{"d_shared_expert": 0, "activation": "gelu", "balance_bias": false, "n_groups": 4, "groups_per_token": 1, "init_std_router": 0.0108, "vocab_size": 16384, "tie_embeddings": true, "batch_tokens": [32768, 65536], "dataset": "wikipedia_en"}
Below are experts of layer 2 (counted from 0) of a mixture-of-experts language model. Rows are named router (the router's row for the expert), down (a neuron's output weights, with its number) and show model dimensions 288-319. Each number is 50 + 15 x the weight over its row's rms, rounded and kept within 0 to 99.
Before each expert's rows: "comes before" lists some tokens at least twice as common just after its tokens as in all text. This comes from a sample of Wikipedia text that the model never trained on. Tokens count by the router's weight.

# expert 4
comes before: "1", "2", "s", " The", "3", " In"
router:33 62 47 35 28 58 34 40 88 33 56 62 37 30 65 34 27 32 71 31 56 29 42 39 36 62 44 61 76 49 32 56
down0:55 30 52 55 25 48 49 42 40 54 44 23 29 25 42 45 43 55 33 59 49 46 74 46 49 47 50 80 39 28 37 53
down1:43 24 48 33 51 57 32 51 36 29 57 48 63 66 48 61 44 83 44 61 51 47 34 59 35 44 37 88 77 57 54 57
down2:40 66 75 50 55 65 31 52 51 46 38 60 30 55 37 56 36 57 57 26 24 52 60 58 59 25 56 57 61 59 48 21
down3:55 41 39 39 43 64 28 39 37 72 55 62 51 41 62 38 55 56 45 59 56 54 63 55 63 53 46 62 62 57 33 33
down4:64 44 50 16 60 55 35 71 27 32 47 40 33 28 54 31 43 58 50 47 23 46 41 33 54 86 57 43 49 45 48 46
down5:66 54 43 61 65 37 76 56 26 38 53 59 54 66 84 68 53 66 41 67 49 66 54 73 64 32 49 56 21 47 56 37
down6:74 50 80 55 50 48 31 42 50 60 77 38 56 46 62 29 15 57 41 60 64 53 66 55 28 61 42 39 37 63 56 56
down7:36 51 45 20 47 65 42 60 48 64 34 30 68 60 52 51 29 67 30 68 51 60 48 59 38 46 47 54 53 43 40 43
down8:64 48 48 47 42 37 32 49 43 52 60 48 44 45 50 41 67 56 51 65 32 18 36 41 53 77 46 42 43 93 42 09
down9:53 61 16 86 59 57 24 59 57 95 42 53 50 22 42 57 50 26 67 36 38 57 55 32 45 61 57 60 54 29 64 46
down10:43 42 42 36 95 70 73 74 56 44 57 58 48 58 49 33 52 65 29 41 72 54 40 44 66 41 27 38 32 39 36 58
down11:40 67 56 35 52 65 60 39 36 35 33 75 57 48 24 22 60 61 45 35 59 49 43 69 50 66 20 53 62 66 23 85
down12:81 22 33 63 30 76 58 43 62 70 44 61 61 66 32 44 19 60 41 36 44 33 60 49 34 57 49 57 47 53 51 49
down13:54 37 45 73 77 64 49 44 30 48 48 56 61 34 79 50 73 46 47 80 57 55 43 36 52 39 64 53 53 47 36 38
down14:47 43 39 51 42 43 32 61 68 28 67 46 60 46 48 37 26 46 28 45 67 67 37 44 35 31 40 55 22 54 21 53
down15:35 47 59 57 41 66 57 51 51 49 47 41 83 29 34 78 71 93 34 51 53 52 38 47 72 51 45 54 62 60 67 30
down16:56 52 65 47 48 37 38 32 32 53 47 63 57 41 68 77 43 55 49 46 48 25 50 55 54 58 34 56 75 35 37 45
down17:61 39 55 53 39 64 44 57 34 35 43 35 47 47 41 39 57 31 55 64 37 06 42 79 58 56 29 44 79 84 43 52
down18:35 47 45 46 27 45 40 67 61 57 44 42 29 47 38 50 32 39 08 32 55 67 52 62 44 60 29 63 48 49 30 53
down19:49 49 31 48 45 69 43 28 55 35 54 75 60 41 58 50 39 65 45 69 42 67 30 45 37 25 33 52 42 58 53 22
down20:38 62 47 68 47 66 38 53 40 44 56 48 33 47 41 52 53 53 67 42 61 28 43 27 46 52 64 67 21 42 32 23
down21:62 54 68 31 40 41 37 34 59 56 63 57 53 72 12 50 61 49 54 32 44 32 53 55 47 57 60 06 41 47 40 47
down22:64 44 55 44 55 53 35 26 47 70 63 58 64 31 47 68 51 68 41 73 51 44 46 66 65 52 58 35 43 48 76 63
down23:45 47 61 54 66 56 71 63 28 44 44 43 31 32 56 51 48 54 54 42 49 64 73 69 48 36 73 41 76 76 29 63
down24:32 37 63 33 61 56 62 39 48 56 54 62 49 50 66 56 61 37 40 44 54 51 32 31 60 45 69 43 67 34 72 68
down25:52 42 21 74 43 74 52 59 50 63 34 61 86 43 34 46 67 68 52 53 50 56 45 50 53 51 67 36 65 49 67 23
down26:52 56 58 18 73 51 69 59 46 51 45 57 29 36 38 68 46 70 54 34 46 68 45 75 49 50 17 51 65 40 00 67
down27:53 41 71 46 48 67 56 43 82 26 53 77 43 37 67 70 30 73 44 29 59 41 40 51 20 48 43 62 31 33 26 54
down28:51 45 34 40 48 58 53 28 33 36 28 56 18 61 70 61 65 67 46 79 54 61 40 40 40 45 48 48 28 57 72 63
down29:47 60 32 54 22 59 48 50 43 56 30 31 44 68 77 53 42 42 39 58 27 53 57 52 51 31 77 40 42 54 42 71
down30:49 56 75 36 54 63 38 32 56 51 58 36 48 44 13 65 29 53 52 41 39 56 56 46 39 57 49 36 46 62 59 38
down31:25 49 32 38 63 47 49 37 58 62 74 33 34 44 65 40 39 71 42 31 49 77 49 47 61 28 55 27 42 76 48 72
down32:37 52 97 57 09 76 29 71 51 52 53 48 36 47 79 43 41 61 45 68 37 51 70 88 43 39 52 37 74 30 70 42
down33:34 57 24 19 46 29 52 99 27 35 50 07 40 50 44 58 34 39 46 57 51 49 59 30 55 35 78 37 82 69 49 23
down34:60 47 29 56 41 55 41 71 42 58 41 58 25 38 53 67 83 23 64 53 48 37 42 26 68 48 50 52 48 53 29 61
down35:49 71 63 65 56 32 46 57 63 71 43 70 52 36 42 42 59 51 45 64 61 29 31 55 59 50 44 26 58 68 16 74
down36:58 52 69 60 54 35 46 43 49 48 56 55 58 68 54 37 50 63 46 43 45 41 66 52 77 69 34 45 49 67 59 56
down37:22 33 36 31 53 46 34 49 49 81 55 60 43 42 58 56 12 28 70 48 57 36 47 48 63 62 12 70 58 68 54 33
down38:48 72 59 42 58 55 48 46 32 71 61 28 40 74 59 31 41 51 57 60 22 75 48 46 41 66 66 43 33 52 68 47
down39:06 60 40 56 26 68 41 48 47 46 44 54 33 88 71 54 43 38 43 42 37 42 69 73 29 49 64 52 83 27 33 51
down40:54 75 32 57 34 64 70 60 36 57 57 53 44 44 33 53 59 54 31 43 43 13 46 66 59 32 49 51 52 54 76 57
down41:69 57 54 41 41 61 67 57 35 49 60 46 27 34 30 38 64 26 65 61 61 89 50 70 27 58 37 40 61 67 40 42
down42:51 60 58 43 49 50 48 68 68 31 37 43 65 74 29 60 40 26 47 45 08 38 62 45 58 46 31 52 62 40 39 50
down43:45 44 66 49 43 51 47 24 47 45 37 56 58 42 52 36 29 40 43 10 50 34 59 27 74 47 82 40 32 35 54 63
down44:36 77 66 39 82 35 40 41 61 50 61 41 77 36 58 41 66 66 56 51 74 60 31 48 19 62 46 49 43 60 49 63
down45:25 73 64 56 36 54 45 77 61 64 38 41 58 52 76 25 63 20 62 29 56 46 71 40 41 57 45 84 43 64 53 57
down46:44 71 46 62 44 37 52 32 92 73 48 53 48 48 55 89 62 56 45 61 45 43 62 68 10 50 38 51 81 72 57 54
down47:52 61 52 71 69 63 58 38 60 44 71 20 56 37 54 55 53 69 77 64 45 42 60 45 50 75 63 47 40 53 57 63
down48:62 38 46 52 54 60 47 41 63 58 66 49 48 34 47 34 59 37 39 45 58 49 47 44 55 47 39 55 49 45 69 36

# expert 5
comes before: "0", "1", "9", "2", "s", "8"
router:36 63 47 42 29 35 37 38 74 41 64 62 55 38 67 32 36 37 81 46 66 58 77 34 36 63 30 65 40 30 51 48
down0:65 26 44 47 62 63 52 57 50 42 39 50 32 63 36 42 57 43 59 49 69 49 28 57 38 66 49 40 44 43 18 69
down1:50 31 34 55 52 30 47 51 40 58 38 32 66 51 56 71 39 42 71 59 75 38 69 58 42 54 54 56 75 39 77 58
down2:44 49 45 54 45 49 35 48 32 67 33 55 47 49 65 61 50 61 63 40 70 66 58 54 46 49 70 47 69 28 51 44
down3:58 29 21 42 52 56 64 35 48 50 48 42 35 62 78 28 64 44 47 32 82 58 35 62 49 35 69 63 55 50 00 45
down4:69 39 62 59 45 32 59 81 58 68 43 52 51 45 53 23 66 29 68 61 73 26 39 54 59 66 25 25 70 47 23 52
down5:54 52 46 53 56 30 42 63 59 61 77 37 55 42 61 41 60 58 53 69 56 33 54 75 36 31 48 60 50 41 60 63
down6:54 50 80 48 36 60 40 50 20 67 27 40 63 46 42 40 58 34 34 46 68 57 55 32 39 51 70 73 58 72 83 65
down7:31 70 53 61 30 69 53 58 63 69 54 47 48 26 55 59 37 39 56 56 54 37 90 51 61 76 45 55 48 64 61 59
down8:48 41 45 85 24 41 65 34 32 48 38 75 40 47 45 55 66 62 43 59 54 56 61 46 35 11 29 44 75 40 37 43
down9:69 63 43 30 49 38 58 36 48 38 68 31 65 71 52 29 73 58 38 28 61 54 61 62 57 44 68 49 42 42 71 72
down10:31 32 39 52 59 77 52 66 39 42 64 78 59 46 31 26 56 55 51 61 49 28 34 55 74 47 43 53 42 69 62 40
down11:72 44 67 37 44 73 52 27 34 75 76 31 27 41 70 56 17 47 47 54 75 60 61 56 78 36 49 34 81 41 46 62
down12:43 56 70 46 87 38 27 43 60 63 44 44 52 20 41 21 21 41 65 48 51 29 56 63 47 38 50 58 23 18 23 48
down13:61 21 54 36 43 55 56 53 73 39 51 49 37 66 38 40 50 40 71 24 28 07 12 53 50 34 64 42 67 49 72 54
down14:36 30 66 67 75 48 53 25 52 73 55 68 58 53 58 61 43 44 59 49 61 48 75 42 79 56 16 39 62 59 64 56
down15:62 54 39 41 27 66 39 44 65 63 48 54 63 29 66 78 29 79 22 53 69 68 57 31 35 69 75 62 29 49 13 30
down16:69 47 47 32 56 30 65 77 50 70 75 45 31 54 65 38 61 33 41 40 24 45 35 66 50 29 54 31 52 56 48 59
down17:59 08 43 65 33 46 35 23 24 64 70 47 60 64 38 62 17 28 54 53 43 42 45 27 85 63 49 37 67 59 66 51
down18:61 65 36 64 39 63 43 40 50 79 44 44 58 56 22 38 82 11 44 50 57 58 47 57 34 50 73 66 46 59 81 69
down19:36 71 69 40 53 44 30 49 23 49 60 38 37 57 45 27 58 61 76 71 49 37 65 53 59 49 70 57 53 33 22 45
down20:50 40 73 45 59 29 44 53 58 44 33 60 67 68 67 42 64 32 43 56 14 59 40 49 33 55 26 59 56 41 56 65
down21:50 45 49 50 49 52 73 55 38 52 54 65 27 41 41 40 46 58 62 61 41 75 45 37 72 53 20 74 72 50 60 32
down22:60 46 54 47 64 70 38 53 48 34 56 43 40 53 30 44 32 63 34 61 46 45 49 48 75 20 37 53 51 53 55 45
down23:89 37 57 32 40 43 41 41 46 18 53 36 59 02 24 38 42 64 55 42 52 62 51 34 51 54 56 12 41 42 74 53
down24:47 60 28 37 55 29 47 74 58 68 34 58 33 75 56 85 31 63 45 35 25 38 63 50 50 40 71 60 33 61 54 31
down25:52 54 26 46 31 56 40 64 54 43 54 49 24 30 66 32 59 40 51 50 46 31 77 36 66 54 33 50 52 90 39 51
down26:61 54 58 65 37 45 70 56 50 50 44 63 49 49 44 38 48 52 40 69 13 52 72 49 39 50 50 63 90 52 72 53
down27:52 66 64 34 51 44 43 67 51 44 66 41 43 35 54 32 83 64 16 47 43 38 44 63 57 48 49 42 58 71 58 43
down28:41 46 70 44 50 62 37 44 56 56 63 49 40 71 52 53 70 80 46 34 54 70 47 74 50 75 34 37 56 67 26 57
down29:33 53 47 27 42 26 46 71 66 55 55 72 84 48 51 46 38 45 43 65 62 77 39 39 48 41 54 73 77 27 46 78
down30:55 51 55 52 52 56 69 37 61 51 43 39 45 31 50 15 63 19 42 26 45 49 31 46 76 36 68 27 73 47 80 63
down31:54 32 20 46 37 75 16 47 53 31 59 92 58 39 39 56 48 09 34 76 71 28 75 52 53 61 64 41 43 56 54 42
down32:68 57 60 25 79 48 34 54 64 42 31 63 38 48 34 75 41 53 46 71 51 44 50 51 39 60 72 39 64 59 58 30
down33:34 70 47 69 42 69 53 46 68 19 69 64 55 77 52 50 73 51 64 57 67 60 59 34 56 59 39 68 58 44 46 75
down34:63 49 61 54 51 48 44 58 47 44 70 50 22 49 49 44 55 70 55 48 62 45 32 57 55 06 74 42 24 29 70 75
down35:48 49 29 37 28 25 43 33 53 61 64 47 38 77 59 54 59 60 50 45 47 08 81 38 67 62 59 21 41 38 64 67
down36:51 39 53 33 59 42 30 44 23 57 49 56 80 72 37 53 56 70 82 69 48 39 60 35 56 37 48 37 31 32 30 65
down37:33 48 62 33 49 49 40 49 31 45 39 57 74 33 57 76 54 45 30 51 68 51 41 72 52 00 40 49 32 99 28 51
down38:44 44 60 39 15 54 37 42 70 74 63 64 61 58 54 14 59 58 53 59 53 50 60 32 71 52 42 42 19 41 51 30
down39:43 14 40 49 65 66 65 80 47 31 37 76 53 39 25 57 41 48 59 57 53 60 49 52 55 38 65 35 55 43 84 71
down40:66 53 38 67 56 57 45 58 52 31 59 92 73 56 44 42 41 82 44 35 43 24 36 59 21 29 46 43 41 80 34 62
down41:60 53 73 50 56 50 71 65 47 76 47 51 52 56 64 48 65 36 36 23 21 27 68 30 57 29 43 26 27 43 57 28
down42:63 51 57 47 50 70 93 50 65 33 51 24 40 33 18 48 67 28 48 63 53 42 39 30 60 61 39 47 78 40 53 58
down43:58 60 20 54 78 65 59 49 57 66 19 36 45 72 64 39 35 55 51 64 41 49 45 56 63 71 54 41 44 67 71 40
down44:60 61 61 59 33 37 78 41 48 35 76 61 26 55 33 45 56 35 30 10 46 46 45 41 46 83 63 49 40 43 47 33
down45:67 52 67 77 61 81 55 64 39 60 51 39 53 30 36 66 70 58 44 71 48 32 68 67 58 53 91 60 58 56 56 22
down46:46 58 55 48 44 12 65 62 70 60 75 53 33 49 58 49 46 37 45 39 62 54 61 90 23 43 40 53 14 55 77 49
down47:62 46 50 48 74 68 50 36 33 66 31 74 58 49 53 58 39 61 27 67 38 20 48 58 44 45 34 20 57 53 91 31
down48:31 28 43 51 65 34 32 57 77 57 46 56 28 32 69 54 46 56 64 52 79 81 40 73 69 67 39 41 42 40 58 33

# expert 11
comes before: "|", "-", "==", "The", "===", "In"
router:39 52 64 32 49 43 37 45 52 38 62 58 44 48 41 53 49 21 99 24 52 41 25 39 19 55 53 63 58 39 46 51
down0:70 33 36 31 71 72 39 54 37 32 64 48 61 32 46 45 59 30 52 47 55 63 46 75 47 45 69 54 65 48 70 52
down1:42 43 56 65 32 23 58 95 49 54 27 48 56 34 59 53 59 48 59 87 76 47 31 24 58 22 22 65 70 47 54 39
down2:38 60 33 57 37 70 52 20 38 56 51 72 45 41 28 60 45 54 44 51 70 60 56 29 27 66 45 54 33 57 39 68
down3:57 46 51 64 54 58 48 68 14 32 34 31 84 60 31 49 42 49 61 58 63 53 27 49 45 42 75 18 57 28 29 56
down4:68 55 64 46 36 42 51 74 54 38 57 31 46 47 19 64 40 50 34 40 33 65 44 34 77 55 67 40 58 51 72 59
down5:76 52 61 59 34 48 22 29 47 63 99 61 39 16 40 36 52 72 41 56 46 67 43 66 59 34 27 54 49 44 41 47
down6:53 69 50 66 42 41 49 57 34 54 33 52 40 36 36 45 45 72 81 55 69 27 43 61 40 46 27 48 44 49 35 35
down7:47 42 35 34 37 48 71 72 74 59 47 42 59 57 50 58 59 42 30 63 37 37 45 58 48 49 49 76 41 29 33 63
down8:55 67 54 65 73 63 59 79 45 67 46 39 58 60 36 35 85 66 22 53 60 47 67 33 41 61 68 56 62 45 29 41
down9:49 37 32 76 30 38 51 55 51 41 29 55 49 58 38 49 39 14 47 40 46 46 47 44 62 49 54 22 61 53 47 43
down10:79 39 43 37 73 60 84 52 26 58 56 25 58 33 67 50 62 69 48 71 55 52 70 44 59 67 45 49 27 46 34 65
down11:46 23 49 52 57 42 17 32 42 53 37 38 47 51 38 30 53 72 38 44 55 50 48 43 35 41 38 39 14 48 46 49
down12:54 41 26 44 80 37 37 44 31 59 25 30 54 38 48 36 30 49 59 44 35 34 44 37 36 66 40 99 33 45 29 29
down13:36 54 36 65 50 59 25 24 43 62 35 56 39 47 30 52 18 83 52 55 46 53 54 47 88 46 63 21 75 55 59 45
down14:49 74 31 58 53 37 69 43 63 34 58 27 56 59 58 30 04 72 67 61 34 53 38 57 54 60 57 51 63 74 45 52
down15:30 36 76 43 58 47 30 62 50 43 33 28 36 42 22 71 59 71 64 58 59 60 58 66 39 46 30 56 42 76 44 14
down16:44 63 47 32 62 49 39 67 22 72 04 42 37 50 32 56 57 66 59 56 33 48 48 50 33 33 18 43 50 24 71 51
down17:66 56 47 44 62 60 54 59 56 50 37 60 49 50 45 50 57 47 53 71 49 45 56 66 65 55 47 59 42 48 44 41
down18:49 47 49 50 44 58 54 40 41 19 58 63 41 51 54 55 54 43 30 56 48 66 39 44 51 50 48 62 52 37 24 32
down19:46 75 56 58 53 40 58 38 58 55 25 57 67 65 59 50 49 48 23 65 31 48 77 57 55 34 59 64 31 74 55 35
down20:57 63 67 71 45 57 73 65 53 43 46 77 40 45 59 58 35 44 58 52 48 41 48 59 70 22 33 44 46 42 45 46
down21:01 62 63 50 58 43 49 50 23 61 57 47 38 34 51 54 41 50 81 42 55 30 56 38 58 59 32 21 80 90 51 59
down22:49 49 48 73 84 57 54 72 78 35 61 50 64 57 20 35 79 43 49 35 47 35 45 30 75 60 83 73 68 55 46 73
down23:33 62 63 62 68 68 41 62 58 62 71 41 47 42 34 66 50 67 33 29 45 43 73 71 54 23 75 56 56 78 58 45
down24:57 47 37 54 34 89 36 51 56 76 57 63 54 65 41 60 14 46 53 72 48 67 58 32 32 56 79 33 48 38 51 50
down25:50 41 65 43 42 81 50 55 61 50 44 74 21 58 63 48 77 34 64 60 53 27 35 55 77 59 55 62 53 67 22 27
down26:44 61 53 27 38 49 56 42 55 32 33 66 59 46 38 51 47 57 78 22 64 38 44 67 78 47 60 57 36 82 30 65
down27:47 80 34 65 38 61 65 67 56 47 43 57 61 23 50 72 32 48 49 39 60 54 39 41 61 70 21 47 64 57 44 32
down28:63 79 40 43 60 28 68 57 65 62 17 28 56 48 79 71 65 51 56 48 65 70 33 54 79 43 80 38 77 30 62 73
down29:65 30 78 46 59 72 29 45 23 39 69 55 72 52 40 36 73 75 55 85 61 63 59 81 68 69 56 55 58 50 52 50
down30:64 61 05 51 37 51 50 77 65 59 63 59 56 44 46 30 50 51 44 21 27 44 74 51 40 68 43 52 63 52 61 61
down31:59 45 40 69 53 48 18 43 60 60 48 45 58 20 59 39 65 53 35 45 52 43 47 48 59 52 64 39 62 76 39 48
down32:53 46 51 52 66 48 80 57 55 41 80 45 58 60 40 60 67 73 65 38 72 55 32 56 29 43 39 74 50 30 52 49
down33:50 44 59 48 67 48 39 54 43 41 36 47 33 59 41 65 35 54 64 44 62 35 46 26 43 42 73 57 36 40 31 53
down34:36 44 45 43 14 38 48 55 36 46 58 40 59 42 69 53 36 43 47 60 54 56 59 57 29 61 30 71 34 34 42 19
down35:63 58 72 43 29 81 59 53 64 45 31 42 59 33 20 43 30 35 58 59 25 60 29 49 49 77 63 01 61 50 71 40
down36:44 37 27 27 19 15 32 71 74 72 77 38 57 49 32 66 34 42 48 63 51 55 44 38 49 60 25 53 57 38 39 74
down37:46 13 67 53 58 54 72 74 72 56 42 57 51 60 44 39 39 40 68 64 52 56 34 49 50 48 55 39 38 54 54 56
down38:53 58 57 39 69 49 53 34 55 29 40 45 67 70 45 61 35 81 54 49 46 57 51 41 77 18 60 46 53 25 55 54
down39:53 29 52 26 63 44 60 58 32 33 47 53 71 31 51 38 56 53 65 52 39 53 99 45 37 60 38 40 54 59 33 73
down40:46 51 44 40 36 30 71 66 34 42 49 36 39 72 56 45 52 33 60 43 74 65 50 50 34 60 66 73 51 59 21 46
down41:32 66 57 57 34 67 47 28 59 54 60 61 25 48 59 76 79 32 63 65 62 48 48 64 45 28 67 54 76 38 56 49
down42:59 56 47 58 38 74 48 39 40 40 30 58 71 79 28 33 62 40 58 50 44 59 73 64 58 33 56 62 40 36 45 31
down43:39 24 67 49 23 38 63 44 47 55 29 54 39 56 55 46 45 45 60 59 51 50 61 76 63 31 28 69 63 52 38 42
down44:80 48 26 44 43 58 60 61 64 49 48 75 32 38 43 54 59 48 42 06 73 37 66 36 07 56 61 39 51 60 62 61
down45:35 40 31 72 53 50 84 46 68 78 52 28 33 34 53 47 45 50 56 68 57 59 46 59 53 63 64 37 56 86 58 43
down46:53 81 59 40 57 38 56 39 17 65 53 41 50 59 41 47 42 32 22 52 36 76 53 54 48 57 55 66 56 60 31 48
down47:49 32 51 43 51 55 37 53 29 49 68 56 52 83 47 40 14 33 82 48 29 39 58 38 59 47 59 40 70 57 56 66
down48:57 31 36 52 49 63 45 39 74 66 44 58 45 68 67 41 27 46 63 67 61 51 25 59 51 33 47 67 54 55 31 38

# expert 2
comes before: " ", " —", " L", " +", " ·", " also"
router:41 48 83 27 49 51 37 37 90 25 40 58 24 32 70 43 33 55 75 39 72 55 55 40 42 59 42 52 50 48 56 49
down0:22 67 46 43 41 62 41 64 40 34 69 84 50 38 62 32 38 73 63 75 43 44 75 45 23 55 58 45 53 49 63 48
down1:49 81 43 64 56 70 40 58 51 69 58 61 54 45 64 44 48 62 43 42 15 64 53 46 33 50 76 33 34 52 30 77
down2:47 30 45 49 70 50 26 63 47 66 43 43 54 65 58 53 55 53 59 26 60 62 73 70 35 56 40 36 60 61 72 56
down3:41 53 48 59 46 36 34 40 61 40 20 55 68 50 40 72 52 38 79 62 52 59 39 65 65 82 23 37 48 41 47 42
down4:50 34 43 37 49 57 11 25 37 44 54 59 46 28 50 52 51 65 18 25 65 40 43 26 55 49 72 57 74 47 61 41
down5:47 30 44 05 49 62 53 39 42 52 25 56 14 34 47 52 51 64 47 37 34 65 56 62 22 45 54 35 50 24 65 30
down6:37 59 31 58 45 65 63 42 48 53 41 41 58 42 56 60 48 45 36 21 64 51 56 57 51 69 26 53 76 37 45 26
down7:70 41 53 33 69 59 45 76 19 49 46 52 10 35 63 65 37 70 40 70 75 75 48 47 49 46 70 47 68 46 33 61
down8:52 42 54 75 75 43 51 36 43 44 42 44 31 57 55 27 88 55 70 61 26 95 36 48 35 39 52 74 57 31 63 38
down9:58 17 47 66 57 41 48 72 64 52 31 45 59 15 44 43 43 28 37 48 88 29 76 59 53 50 65 39 65 53 51 43
down10:55 47 59 30 56 45 57 62 79 55 27 55 51 35 49 52 43 33 42 46 70 49 35 55 44 63 61 67 27 37 52 47
down11:35 59 66 56 52 59 80 56 57 68 37 65 62 31 43 56 53 34 28 40 53 63 62 33 57 57 48 67 55 56 30 55
down12:58 43 57 37 43 79 28 37 56 32 19 56 48 74 36 52 32 73 62 60 29 22 39 53 66 43 71 31 69 39 52 52
down13:47 43 42 63 60 15 48 38 46 23 52 35 47 36 22 56 35 34 65 54 55 55 49 44 35 43 45 69 62 36 49 74
down14:42 70 77 11 60 60 42 66 49 61 50 51 24 54 63 66 38 43 73 56 42 49 14 46 44 65 69 31 64 53 44 54
down15:79 60 34 60 55 57 53 42 44 28 83 52 38 52 25 53 43 66 39 50 62 55 04 51 53 56 55 44 43 46 46 34
down16:79 62 73 56 62 50 62 45 52 48 23 49 36 51 29 35 37 46 77 44 69 70 58 94 47 38 47 45 38 79 31 44
down17:46 79 33 42 85 57 50 64 69 37 53 46 66 49 09 50 42 62 37 63 59 41 54 36 51 43 43 59 47 55 54 38
down18:39 40 50 49 49 60 56 69 54 61 37 23 22 53 86 48 43 45 19 60 35 50 58 84 43 60 33 37 60 52 55 43
down19:50 57 66 49 51 27 54 43 36 43 48 35 21 69 62 61 68 66 42 59 71 56 71 59 60 31 54 26 68 53 65 54
down20:96 65 49 34 26 60 65 48 81 37 59 67 34 70 64 31 58 45 46 32 65 57 35 55 37 22 44 55 33 47 44 68
down21:72 51 53 67 52 44 51 44 83 61 65 39 24 44 66 53 50 48 58 45 46 51 50 14 49 40 73 35 77 48 51 50
down22:55 35 49 71 66 68 59 73 75 42 44 60 44 49 32 39 27 61 50 59 66 48 31 71 64 55 67 46 75 85 65 53
down23:39 58 82 57 42 45 51 52 50 46 42 68 46 44 52 28 65 55 49 36 41 56 41 42 68 35 43 39 52 44 60 34
down24:84 45 51 19 56 72 67 40 71 46 80 43 49 60 45 54 51 97 55 40 80 48 65 84 60 32 62 45 52 49 60 50
down25:68 63 45 57 53 27 64 46 80 25 46 76 57 82 37 71 59 86 54 34 47 26 47 73 78 69 60 38 63 65 58 50
down26:44 30 57 61 63 27 51 72 33 64 55 27 60 75 18 70 37 46 65 49 54 40 58 49 27 59 70 45 36 38 49 43
down27:56 23 41 56 72 35 56 49 59 49 62 61 63 47 52 61 48 48 55 82 68 50 41 49 56 35 35 44 86 43 29 33
down28:40 37 40 32 87 39 73 46 52 56 56 23 32 60 78 28 89 40 66 60 58 32 41 54 46 63 53 19 49 47 81 42
down29:30 74 48 32 62 49 49 50 51 60 63 37 27 30 54 40 35 81 63 29 37 75 57 58 47 53 51 41 24 56 44 36
down30:43 31 63 69 52 64 51 60 50 49 42 68 44 36 70 54 24 55 30 53 44 37 37 34 21 63 38 42 51 63 68 40
down31:74 45 29 82 57 65 62 56 51 47 58 38 25 66 56 52 43 61 38 61 47 66 51 69 43 38 38 56 74 33 47 15
down32:74 48 33 70 35 64 51 67 31 41 69 46 41 60 43 32 70 43 38 68 42 38 37 56 32 44 33 55 71 38 59 67
down33:56 64 88 41 39 45 63 68 60 36 48 46 47 47 65 49 51 44 28 40 74 37 43 41 33 56 51 52 48 33 38 62
down34:61 28 65 39 36 28 49 48 46 49 45 38 32 62 54 60 52 39 40 46 18 23 46 32 71 30 69 49 64 43 61 53
down35:76 42 49 48 51 40 45 31 50 31 62 86 29 28 58 31 55 56 61 42 43 26 59 49 37 75 37 39 09 62 92 56
down36:30 62 66 14 58 38 50 76 62 24 71 38 48 66 22 35 77 61 44 58 69 43 40 38 63 65 53 55 57 61 58 41
down37:54 35 43 36 37 53 65 68 64 73 60 85 45 71 54 44 65 48 72 37 79 49 68 48 37 21 29 83 39 30 55 45
down38:54 48 30 74 79 66 36 55 42 57 30 54 57 70 40 41 85 67 59 51 42 60 77 42 50 40 55 46 47 38 58 53
down39:54 30 57 24 31 48 34 56 43 27 49 56 51 36 44 62 29 52 68 43 53 69 56 53 45 74 53 38 63 40 59 47
down40:50 31 49 44 61 43 38 72 73 61 63 36 54 79 53 48 58 51 49 48 58 36 40 43 53 41 24 37 52 43 56 45
down41:50 21 58 61 38 36 47 53 58 57 56 31 68 73 38 41 54 64 46 40 32 29 89 31 51 34 64 70 48 38 60 55
down42:42 71 48 38 37 30 39 81 37 40 50 39 83 12 53 51 21 72 49 39 46 52 63 40 64 44 52 32 54 49 56 68
down43:54 44 48 51 30 46 73 52 42 59 60 34 40 50 41 53 56 34 52 28 19 41 50 96 74 53 71 50 69 34 41 36
down44:51 41 26 55 52 98 52 27 46 25 41 40 73 46 49 66 51 75 44 27 50 43 63 67 63 60 59 45 65 65 63 71
down45:77 51 58 52 50 30 35 73 32 57 26 45 65 61 53 38 42 55 34 56 51 54 50 63 33 28 54 47 63 61 17 61
down46:36 38 45 61 50 55 67 60 62 59 56 42 20 34 48 86 44 67 61 59 55 43 73 58 66 37 50 55 72 47 28 32
down47:58 54 49 23 22 36 59 34 56 11 53 48 41 50 16 63 39 47 79 50 44 23 75 58 57 45 68 47 27 49 52 75
down48:74 35 38 58 38 44 61 32 29 66 50 48 56 42 56 74 56 31 56 56 51 46 51 76 55 33 60 61 48 44 42 42